{
  "experts_per_token": 2,
  "routed_scale": 1.41,
  "lr_router": 0.000808,
  "vocab_size": 8192
}
Below are experts of layer 10 (counted from 0) of a mixture-of-experts language model. Rows are named router (the router's row for the expert), gate (a neuron's input weights, with its number), up (a neuron's input weights, with its number) and show model dimensions 0-63. Each number is 50 + 10 x the weight over its row's rms, rounded and kept within 0 to 99.
After each expert's rows: "comes after" lists some tokens at least twice as common just before its tokens as in all text. This comes from a sample of Wikipedia text that the model never trained on. Tokens count by the router's weight.

# expert 25
router:62 50 58 46 46 52 55 49 49 60 59 54 63 44 39 55 40 40 47 40 45 48 26 42 52 48 50 39 63 34 47 49 58 40 59 54 49 32 53 36 56 37 57 54 58 39 49 46 57 43 36 39 57 44 45 56 63 52 50 40 59 57 40 42
gate0:53 53 47 51 46 61 50 54 39 53 63 57 50 46 60 47 59 52 49 44 50 65 45 42 52 33 50 48 21 51 56 50 71 62 55 53 48 37 56 52 45 49 52 59 51 47 42 51 50 43 72 48 50 40 50 48 54 51 33 50 43 48 50 46
up0:36 47 49 59 49 48 51 54 51 53 50 49 27 52 37 37 37 68 35 47 45 27 63 51 48 54 48 42 56 53 33 57 26 52 43 72 55 34 33 45 55 40 55 52 45 39 52 50 47 67 48 45 48 50 47 32 52 50 64 38 50 84 58 50
comes after: ",", "s", ")", " well", "\"", "y"

# expert 21
router:56 41 45 51 49 67 47 40 39 58 55 49 63 70 37 57 31 46 57 39 37 52 42 62 51 47 48 39 58 44 53 54 50 62 64 66 53 30 51 51 54 51 58 51 53 47 42 55 51 47 39 41 52 50 40 46 63 56 72 38 38 44 33 42
gate0:31 24 62 50 54 56 46 62 49 50 50 50 51 54 50 41 57 50 51 47 57 59 69 42 20 50 48 46 52 54 50 52 68 46 46 56 33 25 50 36 49 49 51 39 50 46 46 50 53 34 55 32 51 51 29 55 50 46 68 57 52 58 59 84
up0:57 54 63 48 64 60 37 63 50 36 68 51 64 50 45 49 48 49 46 34 62 49 35 51 46 50 50 48 46 44 33 63 47 50 57 56 54 50 58 40 43 60 50 69 43 49 72 47 53 59 40 34 58 32 41 42 62 20 50 54 45 53 53 54
comes after: "=", "19", ")", " =", " (", " 18"

# expert 31
router:58 49 42 47 54 64 62 44 56 57 51 59 40 71 28 54 45 24 41 48 56 44 24 64 35 51 47 45 60 52 51 54 41 39 58 59 53 27 52 48 59 38 58 36 46 46 57 48 58 56 35 43 46 52 50 57 60 47 57 36 43 54 43 70
gate0:68 54 50 50 52 48 58 55 59 51 39 34 51 83 49 39 47 72 51 64 64 54 29 56 52 61 40 40 43 50 38 51 54 51 30 52 68 37 50 56 50 52 51 41 50 50 57 51 41 52 51 67 50 56 62 49 45 55 52 47 57 50 74 50
up0:38 67 50 47 50 52 45 53 48 51 61 52 80 24 52 50 35 28 50 36 34 42 70 55 50 49 52 47 66 61 58 78 51 41 47 53 26 41 51 55 48 54 46 57 47 44 50 45 35 49 58 48 42 42 49 42 43 32 47 51 47 46 59 49
comes after: " |", ";", "-", "°", "N", ":"

# expert 4
router:66 51 38 58 50 58 78 37 55 56 45 50 54 57 43 48 30 33 33 39 50 56 35 53 32 56 45 41 63 42 38 51 44 49 55 64 62 28 40 40 60 40 61 47 47 40 56 55 51 53 42 59 47 38 46 43 49 53 55 52 33 63 46 52
gate0:45 50 48 32 12 16 50 49 50 50 51 57 49 52 54 50 55 50 51 29 46 51 29 29 49 43 38 42 55 50 45 28 37 65 49 59 77 42 48 61 49 46 58 49 45 49 51 48 49 60 54 46 51 54 55 50 39 57 63 27 42 48 38 49
up0:43 50 35 51 45 34 48 51 47 52 50 50 50 50 73 50 65 64 53 34 43 72 34 24 61 47 49 43 66 47 49 36 51 48 29 49 58 38 55 63 47 43 57 51 51 45 55 28 49 51 66 54 56 31 72 31 39 52 60 20 50 52 65 41
comes after: " was", " is", " the", " a", " were", " it"

# expert 56
router:56 34 69 47 45 61 59 48 61 65 42 58 43 67 35 50 45 32 45 35 43 55 36 59 32 46 59 50 53 33 62 44 60 37 64 51 49 45 47 53 54 45 47 50 56 30 42 56 35 49 43 53 49 41 58 66 58 63 55 54 45 49 51 58
gate0:51 48 53 40 53 35 57 50 41 50 50 47 42 51 55 56 51 68 74 48 60 51 52 46 54 48 63 77 52 50 51 51 48 27 47 35 52 23 36 69 48 43 51 51 48 40 22 38 47 50 59 59 67 34 50 51 48 32 47 51 25 54 50 53
up0:54 53 52 49 49 46 53 58 40 38 54 61 67 49 55 49 59 54 43 40 52 42 35 50 79 28 51 45 64 77 53 52 33 61 48 73 49 52 43 51 61 40 45 27 48 55 51 12 62 53 50 61 52 51 47 41 50 56 45 51 52 49 44 48
comes after: " |", "|", "-", "{", "\\", " \\"

# expert 61
router:53 42 47 55 47 65 60 33 57 44 57 62 48 59 30 56 33 38 44 29 33 53 52 53 53 38 46 50 42 40 49 52 50 50 70 63 68 41 46 53 46 45 52 46 60 37 48 59 52 57 41 46 63 32 42 54 66 59 51 37 36 53 47 44
gate0:51 62 50 36 50 60 72 56 58 43 45 44 50 49 55 45 50 49 51 68 53 43 50 51 60 50 39 57 48 50 71 63 51 42 60 68 54 38 40 52 50 49 33 51 42 35 54 62 50 47 55 50 43 62 40 43 76 49 48 54 41 48 53 52
up0:50 49 64 38 30 62 51 42 53 42 35 43 75 55 57 47 45 54 43 51 54 51 38 50 51 59 48 44 50 41 49 31 39 50 58 57 50 51 20 51 48 51 44 60 43 47 43 54 46 65 51 19 46 56 37 38 66 51 58 50 59 68 41 50
comes after: " in", " In", "In", " 18", " June", " December"

# expert 58
router:55 48 56 58 48 46 67 40 55 46 47 58 57 66 48 43 51 38 34 32 44 50 37 59 33 44 40 33 60 31 38 47 62 41 53 55 58 34 45 45 57 53 74 63 63 45 53 57 60 49 50 34 64 44 46 55 47 69 55 35 48 47 49 45
gate0:49 47 42 50 46 50 70 51 32 54 35 51 64 81 50 46 34 56 51 49 50 51 48 38 47 49 49 58 58 38 43 76 50 50 44 50 47 47 45 53 54 49 49 53 50 61 51 49 51 26 54 56 48 55 35 51 46 50 58 50 50 61 57 33
up0:41 42 58 58 51 49 53 51 49 34 49 50 72 65 42 47 49 56 45 68 51 49 52 60 47 50 50 51 34 50 49 47 52 51 41 50 50 49 30 55 23 52 45 50 54 51 51 58 49 39 58 45 43 52 78 34 51 52 55 40 49 63 57 51
comes after: "\n", "-", " 1", " 2", " 3", " 0"

# expert 22
router:56 42 58 47 40 52 59 50 67 50 48 72 48 65 38 49 35 39 43 43 26 48 35 46 37 44 34 46 61 56 33 52 44 50 76 60 70 40 54 43 47 52 62 51 53 42 40 55 60 48 54 45 52 49 41 60 65 50 54 50 48 63 41 46
gate0:42 50 47 69 52 49 39 50 57 45 67 54 52 50 37 67 44 76 51 43 62 39 51 51 53 55 49 49 48 50 43 54 63 25 73 55 57 50 46 54 32 67 46 65 55 45 53 62 56 57 54 74 59 49 46 52 51 57 46 47 52 42 63 46
up0:17 42 50 50 64 55 38 51 51 43 50 65 50 49 44 63 50 57 49 50 54 55 63 60 52 36 44 46 46 59 61 66 37 58 58 57 65 29 38 48 50 55 48 50 48 52 50 49 54 61 36 54 35 43 60 48 57 50 41 53 51 29 62 24
comes after: " in", " the", " a", " on", " of", " from"

# expert 11
router:66 49 53 51 38 49 51 38 56 53 46 53 40 65 44 54 44 28 62 40 43 54 35 59 42 43 46 56 52 27 39 47 56 45 66 68 49 38 41 50 61 32 55 50 55 48 32 66 35 53 39 36 48 42 50 54 60 58 45 54 27 59 45 50
gate0:50 42 51 50 55 52 28 66 72 47 67 54 49 46 43 51 48 55 50 56 44 60 45 57 39 48 41 59 46 40 44 58 44 50 45 54 62 38 50 41 50 35 42 48 55 48 39 47 49 52 46 50 50 41 15 35 53 51 48 50 52 50 38 35
up0:51 77 51 56 37 44 51 50 53 53 50 46 64 50 55 50 59 47 52 39 30 53 35 48 49 53 45 49 46 75 50 53 70 43 36 35 59 30 51 50 44 53 50 46 49 38 42 50 08 59 34 28 49 45 49 47 51 74 54 35 34 50 53 31
comes after: "-", " \"", " (", " a", " syn", "/"

# expert 38
router:56 31 61 50 40 51 66 46 60 43 52 46 69 67 55 49 34 38 58 50 41 42 29 54 37 37 37 42 60 40 43 52 48 42 64 68 64 41 40 53 53 44 47 60 49 47 36 59 63 45 42 40 50 50 49 46 64 55 60 54 32 62 37 42
gate0:54 53 60 65 46 58 48 29 79 50 55 50 50 44 41 49 55 54 37 50 51 74 52 40 56 55 63 50 56 49 42 54 50 52 68 46 48 39 45 59 16 67 58 49 49 49 50 58 48 60 53 50 59 45 58 41 56 49 64 49 48 48 38 37
up0:27 37 36 60 60 57 49 50 48 34 49 51 52 50 51 44 44 43 50 49 58 50 64 49 55 50 59 52 32 45 51 48 50 49 50 32 34 51 57 48 50 63 13 49 59 55 87 57 55 62 39 48 51 65 40 61 50 45 42 50 42 49 55 65
comes after: " a", " the", " of", " an", " in", " American"

# expert 24
router:61 43 46 53 47 55 58 40 54 54 50 59 60 73 35 62 51 41 66 39 52 56 43 43 44 46 43 45 67 44 55 46 58 36 55 67 52 45 49 47 57 48 62 44 61 40 45 67 71 42 29 43 69 58 53 55 70 54 40 46 52 58 39 33
gate0:51 56 53 59 51 49 48 54 40 55 43 55 49 51 28 53 49 70 24 53 49 50 49 39 50 47 56 63 53 51 59 51 62 52 48 46 47 44 50 43 42 44 73 51 34 46 33 53 53 44 28 55 46 51 50 66 51 36 48 54 58 52 50 42
up0:47 51 69 49 31 59 54 42 47 50 49 62 54 49 52 43 47 34 44 38 51 86 44 42 49 45 45 60 50 41 37 59 38 64 50 38 40 53 52 21 37 53 75 51 51 44 52 52 44 61 51 56 50 47 52 48 47 50 47 33 44 46 50 46
comes after: "\n", "-", " \"", "=", "|", "\n\n"

# expert 16
router:66 37 58 49 44 50 62 51 57 42 55 62 63 70 33 49 44 37 36 42 35 47 33 53 43 46 62 42 67 36 56 36 63 32 53 49 53 56 44 40 45 40 49 44 49 50 55 52 48 48 38 39 58 46 54 61 39 61 54 45 43 58 35 64
gate0:53 37 67 42 54 49 48 50 55 32 52 52 49 55 64 47 68 46 57 53 54 56 52 50 44 52 40 64 44 71 46 49 53 70 44 50 50 42 48 55 37 50 44 52 77 49 56 83 54 50 38 27 49 50 53 35 50 35 67 56 41 47 61 44
up0:57 33 60 52 47 58 58 50 58 49 54 44 26 53 63 49 50 41 45 67 42 51 80 54 59 41 54 58 33 71 47 38 63 51 69 51 50 51 60 39 40 49 45 59 47 48 46 57 60 50 62 43 40 32 50 46 51 61 50 40 51 45 37 67
comes after: " |", ",", ":", " of", " by", " and"

# expert 45
router:50 39 54 50 56 56 62 43 60 51 62 61 48 74 44 51 45 39 48 42 55 40 30 51 51 38 51 38 68 28 42 43 56 48 53 59 59 45 50 38 58 51 46 59 58 31 50 54 57 42 37 41 62 40 44 53 50 65 45 56 39 58 49 32
gate0:48 38 51 48 65 47 33 60 40 50 63 52 52 62 50 47 51 47 53 68 51 69 47 68 44 53 50 52 52 62 57 39 51 63 36 51 52 19 62 44 71 58 50 50 46 87 49 47 51 50 55 50 46 48 54 35 46 52 46 76 58 50 51 50
up0:50 49 51 49 49 65 40 42 43 49 83 34 47 59 57 43 53 54 35 49 50 21 43 49 50 51 52 51 46 50 25 72 51 40 53 52 50 44 50 51 60 42 25 51 47 71 56 52 50 49 49 62 49 57 57 51 26 49 70 49 49 50 53 44
comes after: "  ", " —", ")", " 0", "%", "0"

# expert 37
router:55 36 65 56 43 68 63 43 51 56 51 64 59 47 37 51 40 37 33 32 53 44 39 56 32 42 49 33 62 24 46 42 56 42 64 55 61 31 39 41 57 52 55 54 57 30 42 62 65 49 36 41 58 52 43 63 56 63 58 51 48 57 44 50
gate0:44 47 50 42 49 50 48 48 51 41 58 65 54 50 49 48 49 63 37 32 49 34 49 65 66 50 51 59 39 50 37 52 49 43 86 49 64 48 66 54 50 50 43 41 57 50 49 50 50 66 53 52 27 60 48 57 38 66 60 51 04 52 48 70
up0:61 66 61 43 49 50 50 65 49 51 51 69 57 45 58 50 66 48 52 40 47 49 54 64 49 50 42 40 51 71 50 50 33 51 54 50 43 51 49 62 43 42 51 51 78 35 46 38 50 56 52 69 30 61 41 50 53 54 52 50 50 52 50 53
comes after: " of", " in", "'", " to", " on", " for"

# expert 12
router:64 20 45 46 42 53 62 46 63 62 56 58 56 64 26 45 37 32 41 32 44 47 40 50 45 55 54 47 54 48 54 59 52 62 60 53 58 39 41 51 49 54 49 61 65 60 50 59 56 47 39 52 57 57 46 62 66 48 58 46 29 53 31 48
gate0:43 48 73 71 39 49 60 64 57 54 62 50 38 60 52 48 59 51 31 57 49 41 45 50 51 50 35 57 49 50 50 43 50 31 55 46 54 45 48 41 53 50 52 48 59 50 49 39 23 57 45 49 70 41 50 47 49 40 50 50 68 54 45 50
up0:35 47 51 39 52 50 53 45 49 53 50 50 40 58 49 49 50 49 58 56 47 15 47 47 50 63 62 60 51 46 56 49 56 49 71 47 49 55 51 52 43 31 50 36 76 29 50 59 55 45 47 47 46 47 53 47 47 53 61 49 61 50 44 48
comes after: " (", "-", "–", " the", "/", " on"

# expert 52
router:76 44 45 45 60 49 62 45 61 59 63 51 50 70 28 56 34 43 46 52 27 46 35 56 42 47 45 39 66 42 56 66 38 51 59 74 69 43 54 42 48 38 47 67 37 42 47 55 62 52 42 41 58 51 39 47 55 66 51 54 37 56 35 50
gate0:53 51 60 41 51 56 39 50 72 27 53 55 42 49 45 48 40 40 46 53 52 37 47 35 42 47 44 55 40 46 45 52 50 53 29 47 52 45 56 50 45 47 45 43 52 49 77 52 66 36 44 60 52 53 50 48 57 51 58 58 43 43 49 49
up0:64 53 51 62 64 50 49 23 51 48 40 61 49 50 44 51 43 56 49 50 56 51 54 60 50 35 60 53 61 62 52 44 45 55 53 47 38 52 22 47 51 50 51 52 65 40 46 58 39 53 64 50 47 33 57 71 49 38 49 50 50 45 60 68
comes after: "-", " a", ":", "W", "2", "E"

# expert 62
router:64 42 65 55 40 38 63 48 68 50 59 54 56 58 43 56 41 44 37 28 47 46 27 49 37 48 51 33 59 39 44 30 61 33 51 71 51 53 51 38 47 45 57 53 59 46 47 47 54 47 47 44 57 44 46 52 58 46 47 52 43 69 43 55
gate0:47 63 61 38 52 44 47 49 57 46 48 41 61 37 75 63 52 42 46 27 56 34 29 50 26 50 42 49 61 68 44 50 39 36 48 50 54 28 47 48 40 51 50 31 55 42 53 32 38 42 66 37 73 48 61 50 49 48 43 54 50 65 60 53
up0:55 51 50 51 40 48 53 51 55 47 58 75 50 55 48 62 25 50 47 45 67 61 36 38 44 47 51 50 53 43 50 42 46 56 57 53 50 50 43 51 42 75 47 48 52 50 41 45 28 55 48 62 66 64 57 49 55 40 56 81 52 38 64 59
comes after: ",", " |", ":", " of", " the", " by"

# expert 50
router:54 39 46 49 43 67 49 42 57 56 57 54 57 80 40 69 57 36 62 50 42 47 41 50 48 55 50 36 58 43 56 46 51 44 43 58 60 40 37 43 46 43 51 57 63 54 45 67 56 57 54 43 47 41 27 48 71 55 53 53 44 58 36 50
gate0:49 41 50 73 52 51 40 61 50 39 55 39 54 50 52 53 40 70 56 51 45 73 47 45 36 53 22 30 41 48 52 39 51 52 42 47 59 50 32 57 52 66 50 45 47 49 86 58 68 48 50 51 56 68 48 38 48 50 49 51 55 50 44 48
up0:50 45 51 21 36 58 56 51 57 46 54 51 48 47 57 49 52 50 28 45 48 50 84 51 55 39 65 62 85 48 50 48 50 45 50 52 37 51 60 45 51 50 49 36 59 46 40 44 55 56 32 32 14 50 51 51 50 50 50 45 46 51 51 47
comes after: " |", "|", ")", "\"", " information", " classification"

# expert 20
router:57 31 62 60 40 56 53 44 54 58 59 55 46 68 42 45 54 29 49 34 44 46 38 49 37 46 42 42 65 37 45 44 58 43 50 54 55 38 52 40 61 45 49 44 68 37 62 63 54 44 41 42 44 54 47 56 59 63 66 40 37 61 38 50
gate0:60 46 69 57 50 53 50 49 57 56 49 67 66 53 38 74 48 68 42 50 66 52 57 53 38 62 47 32 52 67 50 49 58 25 51 62 55 34 49 55 64 39 55 51 52 44 39 45 50 56 57 62 51 45 52 56 50 39 46 40 61 50 76 50
up0:42 34 43 57 49 56 60 64 36 52 32 57 23 49 54 45 57 56 53 55 48 49 57 42 71 38 41 52 50 42 68 50 23 57 50 43 50 63 42 33 50 63 46 41 51 67 56 63 73 56 51 43 49 57 49 48 53 83 49 67 51 47 43 51
comes after: " is", " as", " of", " with", " in", " was"

# expert 8
router:61 41 48 57 49 54 59 22 53 60 54 47 48 60 27 50 35 34 64 38 33 54 46 50 37 46 44 34 68 43 61 57 48 43 58 66 65 31 45 46 63 48 65 51 62 44 53 51 53 52 34 39 56 35 40 51 50 64 47 56 49 59 38 42
gate0:45 49 50 50 50 47 49 48 52 45 51 77 52 54 49 65 50 47 06 60 58 42 48 44 49 44 46 49 43 46 49 53 48 43 45 52 57 49 50 40 52 50 63 74 53 39 57 30 41 67 33 51 45 49 34 34 37 39 64 54 30 63 44 50
up0:19 45 45 50 47 38 46 45 42 60 59 52 34 45 46 51 67 36 51 43 44 51 57 48 51 54 48 46 56 49 50 56 58 39 32 52 46 44 56 62 56 61 40 51 49 45 60 33 19 38 48 56 53 71 40 30 41 42 55 61 51 33 41 34
comes after: ".", " The", " the", "The", " This", "\n\n"

# expert 47
router:61 37 57 42 42 61 50 39 51 55 58 61 61 62 42 57 43 32 49 47 42 52 42 47 42 42 50 38 57 44 55 46 58 42 55 62 62 33 46 46 49 43 65 46 58 41 56 55 59 51 50 44 59 35 46 60 60 53 63 38 44 55 36 47
gate0:51 53 46 36 33 50 50 54 52 44 51 51 47 53 49 32 54 59 34 67 45 51 72 45 61 55 46 41 18 45 48 53 31 39 47 56 44 45 33 48 44 40 49 76 51 15 50 50 50 65 48 53 50 45 57 45 37 46 49 49 50 53 51 58
up0:38 46 63 52 50 36 50 56 51 51 52 65 56 50 52 57 47 41 55 49 49 50 45 52 39 49 51 66 76 49 58 52 53 50 50 51 50 47 55 56 52 51 64 47 83 59 53 47 51 47 57 36 49 50 44 80 53 69 53 53 53 61 28 45
comes after: ".", "=", " =", "s", ":", " as"

# expert 14
router:51 41 57 44 43 57 58 39 55 43 55 61 50 52 46 51 41 40 50 42 49 51 35 53 32 40 44 32 65 41 36 56 59 35 66 72 61 34 43 47 56 34 67 67 48 45 55 57 71 48 42 39 50 54 45 64 64 61 58 49 47 47 40 41
gate0:44 55 55 58 40 37 50 50 56 27 66 50 72 51 35 51 33 78 49 46 51 43 50 55 50 48 54 54 43 61 34 54 51 41 46 40 55 30 28 52 59 37 38 44 57 51 50 47 42 53 45 42 50 51 52 49 55 47 51 58 60 50 51 49
up0:58 49 48 49 73 36 52 70 45 43 58 52 55 39 53 42 50 77 55 45 48 39 57 47 50 45 78 50 41 89 49 58 57 57 42 43 70 50 23 55 47 42 52 48 48 15 54 50 51 51 50 64 45 53 72 58 47 49 49 50 56 43 45 39
comes after: " the", "'", " of", " a", " his", " in"

# expert 18
router:62 31 55 48 38 48 64 43 51 48 44 51 47 66 39 46 40 30 50 38 50 45 42 50 37 40 51 52 65 31 52 37 53 49 52 47 67 40 54 47 50 57 41 44 60 40 39 57 45 49 42 35 60 65 43 51 62 69 62 40 47 62 44 41
gate0:61 51 46 51 47 58 42 50 41 49 46 44 48 48 45 55 52 54 33 35 42 51 45 40 59 46 51 33 57 53 52 67 48 56 87 49 56 49 49 59 45 56 18 47 39 50 45 48 49 48 39 50 42 49 49 50 36 67 55 55 60 42 53 46
up0:39 45 56 50 52 43 63 51 57 49 58 49 46 56 61 27 56 44 48 54 47 22 42 28 40 60 45 49 48 50 50 48 55 48 44 45 37 67 63 50 55 49 57 32 48 45 83 49 50 60 32 39 49 54 50 58 58 69 41 47 51 58 37 48
comes after: ".", ",", "′", " 0", "^", " 3"

# expert 29
router:50 41 45 58 49 59 69 42 55 43 43 60 45 68 39 62 39 40 23 47 41 49 37 45 47 47 38 38 59 47 38 52 46 41 54 62 60 37 48 42 60 49 61 52 54 44 60 53 68 43 43 41 50 38 44 56 54 49 42 52 38 67 47 32
gate0:49 46 50 42 52 54 65 42 63 30 39 53 52 50 49 87 50 50 39 51 32 52 53 43 50 51 39 51 52 50 31 59 57 52 45 59 50 32 20 57 44 54 50 44 48 40 50 34 86 50 57 43 48 50 42 57 47 53 46 58 50 49 51 49
up0:49 47 45 36 52 50 49 41 50 41 36 50 45 46 58 76 52 48 40 50 27 56 59 44 53 45 39 44 50 54 50 52 51 52 32 75 60 50 20 61 50 88 63 51 45 50 61 33 66 53 59 35 49 44 51 53 50 50 32 50 50 50 51 42
comes after: ",", " he", " He", " was", " and", " who"

# expert 42
router:66 49 42 64 47 47 70 31 49 44 44 49 65 69 37 53 45 41 44 30 35 51 37 46 52 40 31 39 57 44 49 53 52 47 63 61 64 26 43 44 63 31 56 47 49 39 32 52 48 48 45 50 56 44 40 47 65 45 42 44 36 60 48 49
gate0:73 54 45 50 51 50 51 48 50 58 50 40 50 50 45 37 65 50 58 44 52 60 73 50 58 48 50 35 44 50 46 55 41 59 55 50 59 52 37 69 58 51 55 50 49 47 45 55 51 53 60 48 50 51 45 28 52 42 45 65 32 94 49 56
up0:41 50 50 54 46 54 59 57 54 44 52 60 48 51 50 50 49 51 46 46 48 41 56 30 46 53 47 40 46 53 42 52 53 48 46 53 67 47 52 45 29 56 54 39 51 50 51 47 54 59 50 49 50 51 44 50 51 58 48 43 73 44 55 50
comes after: ",", " and", " was", " has", " is", " He"

# expert 36
router:65 39 49 49 62 47 69 37 55 42 65 51 41 61 40 54 34 39 43 24 32 46 33 72 38 36 40 48 61 40 53 50 62 46 56 65 60 23 53 48 53 57 52 47 45 36 52 62 55 62 53 38 43 43 45 57 55 50 59 46 37 54 42 61
gate0:81 44 50 52 46 58 42 50 38 45 54 67 51 51 42 54 50 56 54 51 48 53 53 52 65 48 64 52 70 46 73 48 68 45 39 65 44 66 37 37 49 50 49 72 65 53 37 57 66 37 45 49 48 54 47 53 74 66 60 50 50 27 50 50
up0:46 50 38 55 46 53 38 50 52 62 52 49 45 50 46 49 51 67 61 43 46 59 50 43 59 51 48 56 60 39 71 49 40 51 36 58 55 44 51 42 39 58 62 57 50 42 48 56 50 50 38 49 49 60 35 71 54 50 37 49 49 39 58 50
comes after: " the", " in", " of", " his", " this", " United"

# expert 2
router:64 34 57 52 57 48 66 48 53 55 66 52 47 69 37 48 35 40 38 50 50 57 41 56 22 54 46 41 58 41 56 45 50 49 61 61 59 45 47 40 58 54 57 40 47 42 56 48 51 53 35 37 49 51 35 68 68 56 52 43 46 60 48 52
gate0:44 61 82 45 47 49 63 44 57 31 51 62 42 49 47 72 52 54 35 50 56 54 47 50 51 49 39 54 56 38 66 51 40 46 47 56 50 46 44 44 50 57 50 67 46 49 48 47 49 47 58 48 61 52 31 48 50 49 48 50 43 50 57 60
up0:31 50 21 53 59 59 38 39 53 32 60 47 75 51 45 33 60 47 55 54 53 58 44 51 50 47 33 57 59 57 27 45 65 37 71 42 41 63 46 60 60 51 49 61 66 46 49 51 60 43 45 64 52 51 53 50 49 49 46 50 49 41 51 54
comes after: " |", ":", "–", " 6", "/", ";"

# expert 19
router:58 42 54 65 63 56 57 43 50 43 55 58 49 57 50 59 32 47 63 43 53 41 45 59 43 54 62 35 51 43 47 55 54 36 64 71 52 31 43 38 50 50 71 52 63 35 53 67 55 61 33 44 64 50 34 55 62 53 56 39 31 52 47 57
gate0:58 51 39 50 48 46 45 29 51 59 51 44 58 50 52 57 52 50 42 50 29 03 51 52 59 70 58 49 50 26 52 29 47 51 50 57 48 50 50 51 47 54 50 50 51 50 65 61 40 21 52 50 41 39 46 50 41 51 50 52 50 40 39 66
up0:52 56 35 55 65 39 44 62 50 71 53 45 44 48 63 50 69 60 51 29 48 42 51 50 50 61 46 49 51 49 50 55 39 46 40 67 49 34 41 55 42 39 47 51 38 37 49 49 45 66 49 42 49 33 50 49 50 48 29 49 48 45 59 32
comes after: ",", ".", " that", " as", " known", " ="

# expert 39
router:55 22 43 57 49 62 59 45 58 41 48 59 49 70 43 53 39 35 42 40 53 55 48 49 49 49 49 38 57 39 58 52 54 43 61 62 57 40 49 53 55 46 44 48 72 49 40 59 44 52 39 47 60 55 39 66 63 63 61 40 26 59 38 52
gate0:38 51 51 60 51 52 56 54 59 46 45 78 49 53 48 52 43 50 50 51 43 53 59 52 64 48 24 58 53 50 53 50 37 43 48 54 39 53 44 53 43 27 29 51 63 61 50 51 47 54 50 51 51 48 73 51 60 47 30 51 50 58 44 45
up0:55 51 54 33 52 26 37 50 53 34 49 49 49 38 42 76 53 50 50 45 49 31 50 55 53 49 72 50 50 49 67 72 63 48 51 47 53 47 81 52 58 52 52 50 36 43 52 51 49 54 49 51 46 60 44 50 43 50 51 59 50 50 65 35
comes after: "|", "-", " (", "\n\n", " \"", "\n"

# expert 23
router:57 43 43 65 53 61 68 40 65 55 52 66 57 59 39 49 50 36 51 27 44 44 39 60 48 36 47 39 65 30 43 41 51 49 61 57 54 44 48 43 51 50 64 61 56 32 51 56 67 45 43 38 52 45 42 54 64 61 53 45 47 61 51 46
gate0:38 50 51 51 50 65 52 45 42 41 48 47 45 62 49 48 62 33 29 40 67 59 56 48 52 57 51 56 56 28 53 50 50 50 42 49 55 41 51 51 34 55 51 53 13 59 44 33 44 24 64 49 50 47 46 36 53 46 51 39 49 51 63 50
up0:51 52 45 57 47 35 51 43 62 53 41 51 48 60 43 50 80 47 51 59 50 50 39 46 51 58 38 32 21 50 52 43 37 51 60 53 47 47 48 54 52 59 53 47 46 52 30 34 58 47 49 50 53 47 43 51 35 52 62 51 50 74 45 39
comes after: "\n", ")", " Party", "\"", "%", " 0"

# expert 13
router:58 55 56 71 49 55 71 46 67 54 65 64 62 66 41 49 41 46 50 41 47 49 28 58 46 31 41 37 65 35 40 38 68 50 60 67 56 42 45 46 53 57 64 45 57 44 47 63 55 44 44 29 64 43 43 55 63 64 56 52 49 74 44 45
gate0:53 41 54 52 53 51 47 51 54 51 26 19 54 59 59 53 43 50 52 50 65 53 46 42 50 46 54 51 66 70 49 63 66 39 54 51 52 32 48 52 54 50 34 46 55 45 58 49 30 63 58 50 36 55 31 55 50 53 82 51 34 54 54 49
up0:61 50 46 53 59 43 49 75 44 51 49 56 49 49 37 65 38 56 46 52 68 51 48 40 55 44 49 38 52 55 49 65 46 58 65 50 45 16 56 48 51 51 49 52 50 49 49 51 50 41 48 46 42 58 45 33 48 61 52 60 37 50 71 50
comes after: "\n", "  ", " 1", " MF", " 2", " 3"

# expert 53
router:52 40 52 48 39 54 57 44 57 63 53 65 48 68 45 46 41 42 38 43 36 57 34 60 24 51 35 31 53 48 43 54 56 49 57 70 51 40 55 40 59 37 59 44 49 46 41 40 53 61 49 40 49 55 46 56 66 57 54 58 36 48 40 43
gate0:48 34 49 65 49 50 62 68 52 47 40 59 50 48 32 43 51 49 46 73 55 33 51 50 38 40 50 51 46 64 56 75 44 40 26 52 53 49 48 50 43 49 51 61 55 49 46 50 56 67 26 51 44 50 49 48 62 62 39 59 55 71 43 37
up0:61 67 50 57 29 62 77 52 50 49 37 50 47 51 54 50 49 39 62 48 33 51 50 40 50 39 32 52 41 50 50 48 40 50 51 61 41 36 14 54 48 52 49 54 48 48 68 37 47 44 55 48 72 34 55 65 26 48 41 53 34 49 64 50
comes after: "–", ".", ";", "+", "/", " ."